config.yaml
n_layer: 14
d_model: 512
n_experts: 64
experts_per_token: 4
d_shared_expert: 0
moe_layers: [1, 2, 3, 4, 5, 6, 7, 8, 9, 10, 11, 12, 13]
router_score: "sigmoid"
normalize_top_k: true
init_std_router: 0.0216
vocab_size: 8192
norm: "layernorm"
norm_eps: 1e-06
beta1: 0.95
seq_len: 1024
steps: 4322
Below are experts of layer 7 (counted from 0) of a mixture-of-experts language model. Rows are named router (the router's row for the expert) and show model dimensions 0-63. Each number is 128 + 24 x the weight over its row's rms, rounded and kept within 0 to 255. Numbers have three digits each.
After each expert's rows: a language model's description of what the expert responds to; "comes before" lists some tokens at least twice as common just after its tokens as in all text. This comes from a sample of Wikipedia text that the model never trained on. Tokens count by the router's weight.

# expert 39
router:123047135141127120126128120133126128097160146131144125143122129122136127137123122120137082107094129122159128124128127122123146120169155119131128102108109106114099125130126128112130144120176138
It responds to: Common noun endings. Nouns and suffixes completing ordinary words after an article or possessive, such as program, project, research, plans, -s, -ation, -ity.
comes before: ".", "s", ",", " of", " and", " to"

# expert 58
router:154124127124133124163079140152158164128108103137153098160141083127180177157171150123168128118142132170125104158070106106105129123119127141123098129136143107106102176125167140093125160059174129
It responds to: Table and infobox labels. Header and field labels in tables and infoboxes such as Total, Final, Date, Preceded, month names, and time parts like PM.
comes before: " |", ":", " (", "–", " by", "("

# expert 7
router:117113128101107112100132126134110118149136170065144131117113128093059124132134125180134111136147168096147137143122127133135108127131153109129108153141088090156100133127114094122127117127207144
It responds to: Name-final word pieces. Final pieces of surnames and place names after the first piece, such as -berg, -ford, -ton, -mann, -ar in Ivar.
comes before: ",", " (", "'", "n", "i", "a"

# expert 37
router:134025127140131127116127120146126129127154134135145126125119133138139128136118126135129134125098129124158126157124111104136143122178146118112143122103108065114101123128124121130118133118180120
It responds to: Common noun endings. Suffixes and plain nouns in running prose, such as -s, -ing, -ion, -ity, cells, technology, health, attack.
comes before: ".", ",", " of", "s", " to", " and"

# expert 42
router:134028126185127121117126119156126132108146118138140123126128131170128132138122125124130128126108131125167125127113114074128132119165150113119136080102111091101090121133124121119126126105162116
It responds to: Content words mid-phrase. Ordinary nouns, adjectives and verbs after the, a or his, such as stay, mission, idea, business, heavy, and some trailing digits.
comes before: "s", ".", " of", " to", " in", "ed"

# expert 60
router:150121104159119132136108152156165119092110109132145103187149091138135150180159143146157129109119099136123128161112089108146095102122105157117098140127152111092111150096129192141118150106118117
It responds to: Infobox field labels. Labels and terms in infoboxes and election tables, such as age, Born, Votes, Total, Candidate, %, km, Years active.
comes before: " |", ":", ")", " of", " (", " ="

# expert 61
router:139102136136140137169057152137172170117120100141167081144138079146141183151160157129162129108133127168154094138061120140094139109150148142122102133145149128125109138101164152103137143060144146
It responds to: Infobox and table headers. Field labels and headings in infoboxes and lists, such as Final, Best, Height, Order, Box office, kg.
comes before: " |", ":", ")", "{", " =", "–"

# expert 57
router:145110095163124122155087150155160184127145111140151089123129111153127189126155163110154139126138117196163093110059112141098125098143142137103108100117129110126101172119160123097107117063130108
It responds to: Units and infobox labels. Units, symbols and short labels in infoboxes and stat lines, such as ft, m, °, yard, Final, Born, Died.
comes before: " |", ":", ")", "N", "{", "–"

# expert 63
router:154102119119131172160080177163141155111114114161172081105138105124122155163151173145167111121148126152123100158095088109126097089161124164111123131135120149113113167116152146091113137070141137
It responds to: Infobox field names. Field labels and taxonomy or geography terms in infobox and list lines, such as Location, Genus, Phylum, Occupation, census, km.
comes before: ":", " |", ")", "s", " =", "N"

# expert 55
router:174110124143163148122107134162135142106109144167146097137121121162135145136128163160142148139102131136159127119086056134119134113151141134068081096120119104134082131095120117127116130085123112
It responds to: Biography and stats nouns. Role and result words in bios and tables, such as born, footballer, author, film, Votes, Goals, and the percent sign.
comes before: " |", " of", " in", "–", " for", " by"

# expert 3
router:116115129102096106098132125137109117148136166079148132118117129087061122132136126195134110134132180100144137144124129125134111124128150110131113154141079091151100133125115103120130118127191136
It responds to: Name-final word pieces. Middle and final pieces of multi-piece proper names, especially place and surname endings like -berg, -ford, -ton, Scunthor-pe, Zla-te-va.
comes before: ",", " (", "'", "n", "i", "a"

# expert 62
router:123125122137129154138119182135144144114125136107137103136150135104124131148150148115125117118152126141114112166097086079105130110166109160119119158134140120088119153110124128102114123134156142
It responds to: Infobox labels and units. Field labels and unit tokens in infoboxes, tables and references, such as Location, Date, Died, ft, km, %, and the slashes in URLs.
comes before: ":", " |", ")", " of", " (", "N"

# expert 33
router:129079130174120120122129121164126128101126092149182126131125128153149128135119124132136128118122118121149128147102117042126140106160170125120125111096118079077083129127125126106133125113160130
It responds to: Digits and rare pieces. Number pieces in dates, coordinates and tables, like 31, 2019, 1, plus odd word fragments and unusual byte tokens.
comes before: ",", ".", "–", ";", "0", "4"